Below are experts of layer 4 (counted from 0) of a mixture-of-experts language model. Rows are named router (the router's row for the expert) and show model dimensions 0-127. Each number is 128 + 24 x the weight over its row's rms, rounded and kept within 0 to 255.
After each expert's rows: "comes after" lists some tokens at least twice as common just before its tokens as in all text. This comes from a sample of Wikipedia text that the model never trained on. Tokens count by the router's weight.

# expert 11
router [168 158 127 144 133 127 163 111 125 162 151 140 128 142 132 126 110 143 124 110 138 174 103 112 120 131 121  74 139 118 190 122 155 128 117 173 110 123 149 138 135 125 193 124 131 121 123 145 113 155 142 112 111 103 171 137 154 117  79  88 152 152 123  88 107 138 135 148  62 116 145 103 127 132 117 106 146 137 115 125 155 157 123 147  83 111 100  77 165 155 116 162 165 130 139 183 122 128 170 121 118  99 137 122 150  99 142 126  84 108 132 127 123 122 138 132 164 156 131 124 145 140 101  85 143 128 111 119]
comes after: "s", " S", "S", " in", " In", " re"

# expert 114
router [135 120 149 109 157  96 147 152 126  99  82 153 138 145  94 112 125 128 136 120 137 129 129 141  99 138 127 145 163 134 151 117  97  89 110 131 116  94 134 137 137 151  95  82  88 130 139 160 115 130 122 153 158 109 180 151 146 103  97 160 135 131 118 128 119 145 152 158 122 112 167 104 124 152 126 101 102 136 131  98 129 138  99 140 171 126 127 131 167 125 161 119 137 106  74 131 126  97 150 145 150 137 139 114 145  97 148 173 122 141 160 119 120  92  91 143 106 105 146 143  73 146  54 110  93 129 179 116]
comes after: "\n", "1", "0", "2", " F", "|"

# expert 83
router [ 88 129 132 147 150 111 119 107 127 111 148 131  98 133 130 115  78 160 130 112 155 126 125 136 147 108 151 173  94 146 149 116 116  97 140  89 108 154 138 137 144 129  72 156 130 122 142 170  92 126 119 133 114 132 123 129 178 156  88 151 126  84 102  90 109 128 132 100 111  90 120 101 137 156 119 142 134 123 155 143 151  94 163  91 123 162 138  91 114 105  76 116 115 127 117  93 151 156 137 140 150 111 134  83 136  96 160 109 126 175 126 131 117 119  73  73 146 100 131  97 123 138 114 129 152 143 137  95]
comes after: "0", "9", "2", "6", " I", " No"

# expert 87
router [127 170 127 112 123 126  85 134 102 135  93 153 143 109 176 141 103 109 107 118 104 124 132 111 124 104 112 135 169 143 107 106 148 152 106 128  90 144  99 113 102 162 162  79 114 123 164 154  97 132 106 101 136 136 121 130 160 146 116 108 130 114 103 143 107 117  92  96 116 161 126 120 117 133  90 156 105 164 127 146 147 126 101 123 168 151 134  91  87  95 112 165 107 145 117 115 131 105 112 121  68 132 190 159 139 131 114 153 129 147 154 153  93 164 109 107 111 113  86  98 148 132 130 103  86 128 156 139]
comes after: "\n", ".", " |", "|", " Born", " name"

# expert 97
router [151 165  98  98 120  93 109 172 156 148 137 115 145 157 152  85 120 156 133 119 130 142 126 105  82 125 104 165 132 108 104 143 129 115 145 122 151 159 109 163 157 150 111 118 115 140 101 141 143 111 153 151 168 115 140  91 106 116 147  87 139 177 145 150 158 144 101  94 155 104 150 141 172 119 115 101 159 116 123  82 139 131 143 116 125  79 166 125 128 164 149 129 113 156 120  96 142 174 127 112 146 123 114 139  97 103 131 127  98 107  97 101 117 130 115 152 106 114  87 182  98  98 136 103 129 141 160 134]
comes after: " the", "-", " |", ",", " a", " and"

# expert 56
router [183 137 128 127 165 118 156 155 131  81 135  85 161 141 120  69 122  87 159 108 102 116 102 140 110 120 132  95 120 125 122  96 112 139  97 174  97 133 117 104 164 141 113 118 145 148 114 101 115 114 132 117 168 136 160  98  96 132 168 132 125 126 106 150 131 151 148 132 148 122 132 135 145 148 141 147 137 122 136 131 114 141 162 133 168 107  94 120 155 133 103 126 106 131 105 133  99 123 114 171 144 127 123 102 177 112 107 143 177 162 169 128 107 135 145  89 107 101  80 162 150  97 110  93  87 144 134 154]
comes after: "\n", " |", ".", ")", "==", " ="

# expert 79
router [ 93 179 154 145 122 124 153 150 128 127 128 120 129 158  88 141 148 102 134 136  96 102 151 162  94 109 119 153 102 120 126 181 118 136 136 102 144 140 150 103 113 157 136 138 164 144  84 131 178 138 146 161 148 160  93  92  99 129 149 117 131 146 163 114 160 126  99 114 133 107 170 148 170 106  92 102 123 159 111 102 126 123 143 156 125 126 103 134 166 138  97 112 144 127 106 112 140 155  91 142 135 132 146 133  87 138 148 111  75  74 117 123 160  83 129 133 147 127 134 151 145 109 160 122 119  97 173 137]
comes after: " the", " of", " The", " a", "The", " an"

# expert 55
router [107 124 106  86 133 104 158 136 159 132 140 125 117 156 149 135 103 156  97  99 150 139 161 121  73 117 152 134 111 133 116 145 109 135 114 137 140 112 109 155 158 102 135 163 144  85 127 138  83 142 120 156 128 106 139 141  99  85 134 132 131 126 117 117 144 134 135 131 135 121 134  90 116 108  84 102  98 131 126 119 145  94  91 114 157 145 134 156 124 122 135 127  76 118 179 121 115  86 176 108 101 139 102 158  86  82 146 120 152 127 148 134 213 138 128 149 122  92 153 122  73 136  97 128 120 149 125 140]
comes after: ",", " |", "-", ".", " and", ":"

# expert 76
router [179  76 131 153 126  89 157 149 108  96 128 153 138 155 102 117 134  93 127 110 121 101  90 119  94 152 118 155 155 126 127 137 120 138 111 143 142 129 103 145 201 141 129 100 119 172 156 149 101 114 133 115 139 143 138 151 126 123 109 143 126 162 147 138 120 100 180 200 146 136 135 102 102 157 101 137 154 180 151 134 183 116 128 110 148 111 118 120 135 106 112 130 148 140 105 157 159 132  93 153 152 105 128 111 138 118  88 154 150 130 171 102 110 119 117 130 111 106 120 163 133 112 138 105  89 126 119 153]
comes after: "\n", "|", ")", "\"", " MF", " Born"

# expert 31
router [ 92 113 108 116 106  92 123 146 115 166 143 138 108 143 157 115 111 159 145 131 137 148 149 125 121 112 115 173 119 136 123 156 152 137 113 119 142 136 123 124 136 121 130 109 101 160 125 101 156 131 158 128 104 136 114 108 140 144 134 106  96 121 140 175 166 147 137  99 147 117 101 155 135  99 162 128 147 118  94  90  74 121  96 130 126 139 147 111  78 129 187  93 102 145 165  68 148 108  91  65 133 149 111 142 126 155 127  96 150 141  80 137 110 121 133 181 100 125 125 158 119 132 152 150  79 146 126 125]
comes after: " the", " and", " a", " his", " The", "ing"

# expert 6
router [117 130  79 119 164 109  80 130 133  73 152 130 148 164 162 123 159 138 117 129 180 127 152 137  94  99 104 109  98 121 105 174 120 129 116 141 162 115 111 159 175 119 147 129 113 108 125 104  74 114 112 138 110 118 141 112 119 100 142 116 121 145 114 120 148 134 149 126 159 127 131 126 126 110  92 117 105 158  99 127  89  82 119 112 143 112 126 163 163 108 152 127  61 139 140 131  99 133 124  94  88 147 166 146 117 114 170 126  85 106 135 145 170 159 140 135  98 129 116 124  94 105 135 158 111 134 126 105]
comes after: ",", " |", ":", " the", "-", " of"

# expert 70
router [154 137 124 132 152 107 139 110 100 129 156  88 142 130 115 135 149 118 101 140 184 149 126 178 171  87 136 102  97  96 128  96 124 140 122 157 101 126 187  66  96 118 149 115 141 113 139 128 154 109  93 125 150 115 157 120 128 126 153  76 112 120 125 140 171 146 164 158 158 115  97 157 151 132 130 131 140 107  98 128  87 152 138 134 145 138 139 146 128 136  94 101  94 131 126 111 145 146 122 162 126 104 130  84 159 131 101 117 163 106 149 150 101 135 155 107 126 122  81 151 168 117 117 109  86 120 121 101]
comes after: "\n", ".", " |", "==", ")", " ="

# expert 123
router [ 81 118 139 109 135 119 111 129  98 107 184 119 134 169 110  92 148 165 135 159 122 105 173 110 122 107 115 117 115 122 136 122 120 110 112 127 157 101 163 133 152 134 106 128  90 133 106 151 159 126 151  99 115 108 133  93 144 142 127 135 145 138 137 143 121 120 134  85  59  95 136 131  77 122  86 129 102  78  97 101 140 156 126 147  92 126 167 138 100 114 124 113 147 131 124 102 172 129 145  75 155 154 132 109 132 165  75 124 100 148  91 126 125 131 123 149 148 138 116 155  97 114 139 138 107 104  89 153]
comes after: " the", " to", " a", " in", " of", " and"

# expert 2
router [155 107 156 140 120 180 114 120 109 132 150  88 162 123 110 141 139 155 112  98 126 103 112 158 135  91 133 150  89 106 186 109 158 178 143 132 151 150 122 141 119 108  94 166 157 133 146 123 154 178 140 146 148 106 143 130 159 140 122 147 135 122 163 120 124 166 112 110 168 145  95 121 170 148 140 155 147 120 120 112 115 145 147 128 145 119 149 148 161 120 138 153 148  87 142 169 149 161 202 121 126 115 124 122 136 127 139 161 146 117 134 116 124 120 128 129 131 130 150 120 104 210  93 121 137 140 157 113]
comes after: "0", "8", "4", "5", "3", "6"

# expert 96
router [116 152  99 109 165 118 119 159 163 131 162 102 147 118 158  92 153 130 113 131 139 124 158 117  84 131 110 143 102 107 103 162 120 110 124 109 149 147 112 147 145 168 133 102 124 108 122 146 112 124  95 178 127  93 138 122  99  90 157  81 124 170 148 128 181 147 147  87 158 139 130 137 167 100  99 128 127 181 110 114 148  97 139 105 116 122 180 134 148 123 135 124  82 148 122 135 126 119 135 132 124 117 131 160  92 115 159  92  83 104 137 125 182 111 145 124  92 126 131 137  93 104 160 142 109 155 132 110]
comes after: " |", ",", " the", " of", ":", "-"

# expert 109
router [105 112 127 149 147 154 100  99  86 149 158  95 141 143  95 161 169 165 103  98 140 121 115 147 139 107 161 156 128 144 104  93 134 146 160 116 162 113  96 112  96 158 105 108 107 110 144 107 141 123 138 161 124 124 148 146 108 120 108 175 139 156 137 148  95 156 171 112 154 145 128 133 148 148 143 159 130 178 134 111 128 108 165 173 160  92 160 139 100 110 108 119 168 137 138 159 155 111 132 111 138 105  91 110  95 155 136 112 168 143 112 132 111 127 121 101 114  94 149 132  96 165 128  87 103 162 134 124]
comes after: "0", "9", "2", "1", "8", "3"

# expert 124
router [100 141 108 111  92 107 122 133 103 135 132 114 136 130 151  93 117 134 153 127 131 137 134  98 146  78 125 122 160 121 108 176 164 125 149 125 136 109 153 148 117 105  91 128  98 135 139  97 172 134 149 143 111 121 136 122 132 135 145  90  95 145 126 160 150 130 145  97 115  99 101 127 136 102 139 157 157  84 117 106  92 138 132 131 124 124 158 129  91 148 176 137 129 146  99  98 138 108  83  70 160  96 132 115 163 158 137 126  97 170  75 129 133 139 110 206 148 110 131 168 160 119 154 119 102 131 134 111]
comes after: " the", " a", " to", " and", " was", " his"

# expert 74
router [142 123 155 101 140 143  95 109 123 164  80 135 133 145 140 122 142 149 154 132 121  82 144 107  84 157 123 137 103 135 161 170 163 100 105 149 106 125 130 106 142 147 120 129  92 118 159 146 135 107 136 119 112  98  96 133 120  85 144 136 102 132 106 135 137 128 106 163 164 140 128 170 110 152 132 132 145 106 102 204 130 124 137  99 129 114 139 161 151 172 156 122  93  92 151  90 128 117 139 172  99 162 176 117 101  97 147 135 143  98 128 117 125 125 149 112 151  89  83 132 149 132  89 133  99 126  98 126]
comes after: "\n", " (", " /", " Women", "N", "==="

# expert 14
router [ 84 114 154 142 130 104 139 128 116 139 104 104 129 149 125 184 136 125 156  96 145 104 121  91 164 113  92 164 179 138 126 119  96 131  94 128 170 121 132 145 149 113 136 106 124  98 154 151  97 118  80 118 128 176 108 157 114 106 159 116 114 144 115 136 115 155 123 122 142 160 104 164 110 155 136 161 147 144 156 159 126 121  89 153 138 160 134 162 116 148 103 106  88 161 132 150 136 131  85 148 142 172 119  89 140 157 157 123 130 104 134 164 151 146 148 161 140 134 115 148 127  94 146 153 104  74 108 132]
comes after: " |", "|", ",", ":", " the", ";"

# expert 100
router [132 134 160 156 142 173 153 143 167 161 130 201 136 107 118  78 129 120  82 108 109 111 140  84  72 105 116 107 124 121 146 130 145 170 113 160 122 117 124 136 129  92 144 155 162 116 175  84 101  87 159 124  98  99 155 146 132  93 103 130 149 135 121 124 150 140  72 152 142 140 146 156 133 119 148 121 120 131 120 122 136 156 128  73 106 165 113 129 112 125 141  99 116 131 139 113 148 148 141 136 121 113 142 142 149 110 152 105 125  96 160 124 113 155 142 121 172 134 100 139 128 136 112 115 177 151 140 158]
comes after: " ", "-", " (", " \"", "'", " un"

# expert 10
router [110  97 126 106 128 145  98 113 142 117 138  89  79 104 103 132 130 145 124 135 116  74 115 128  69 125 132 144  94 139 120 118 100  85 137 123 148 130 119 169 146 149  76 127 171 111 132 134 161 121 174 142 123  88 131 160 165 116 117 102 139  99 124 153 175 156 128 122 135 145 146 164 135 125 107 133 137 137 109  63 164 130 129 128 131  94 150 148 110 137  94 123 177 161 165  98 137 121 127 128 143 146 137 126  95 142 168 130 142 171 109 144 127 145 142 125 131 107 144 180 109 105 108 122 155 166 107 109]
comes after: " |", " the", " (", "5", " a", "|"

# expert 13
router [147 132  97 113 141 145 114 138 138 159 143 141  91 139 156 160 148 127 144  95 112 151  77  96 111 114 115  75 122 154 134 134 108 155 159 156 101 108 110 104 112 149 167  75 144  96 123 138 140 137 108  90 137 154 115 145 116 112 127 154 101 113 136  94 133 144 125 112 124 115 127  99 125 110 143 136 100 151 133 138 143 135 101 130 130 111  76  88 191 119 115 140 154 150 155 121 124 110  98 159 121 121 108 137 123  83 181 146 117 154 123 151 111 119 102 162 107 116 162 119 182 145  85 114  63 126 143 131]
comes after: "s", ".", "S", " pro", " Pro", "es"

# expert 5
router [ 89 141 186 142 113  89 116 144 120 136  98 114 148 121 127 167 132 128 144 114 143 125 152 103 164 121 103 163 179 105 130 105 142 142  80 109 156 137 151 155 175 135 131 131 140  88 153 133  92 135  89 144 114 148 161 118 127 103 155 123  96 139  91 153 108 172 130 121 141 157 115 163 117 153 102 157 156 166 159 122 117 124  96 156 145 146 130 164 105 137 113 106  96 167 131 168 128 119 105 114 133 159 112 137 120 160 164 121 114  87 132 156 162 126 159 151 133 137 125 132 110  99 159 143 107  90  91 126]
comes after: " |", "|", ",", " the", ":", " in"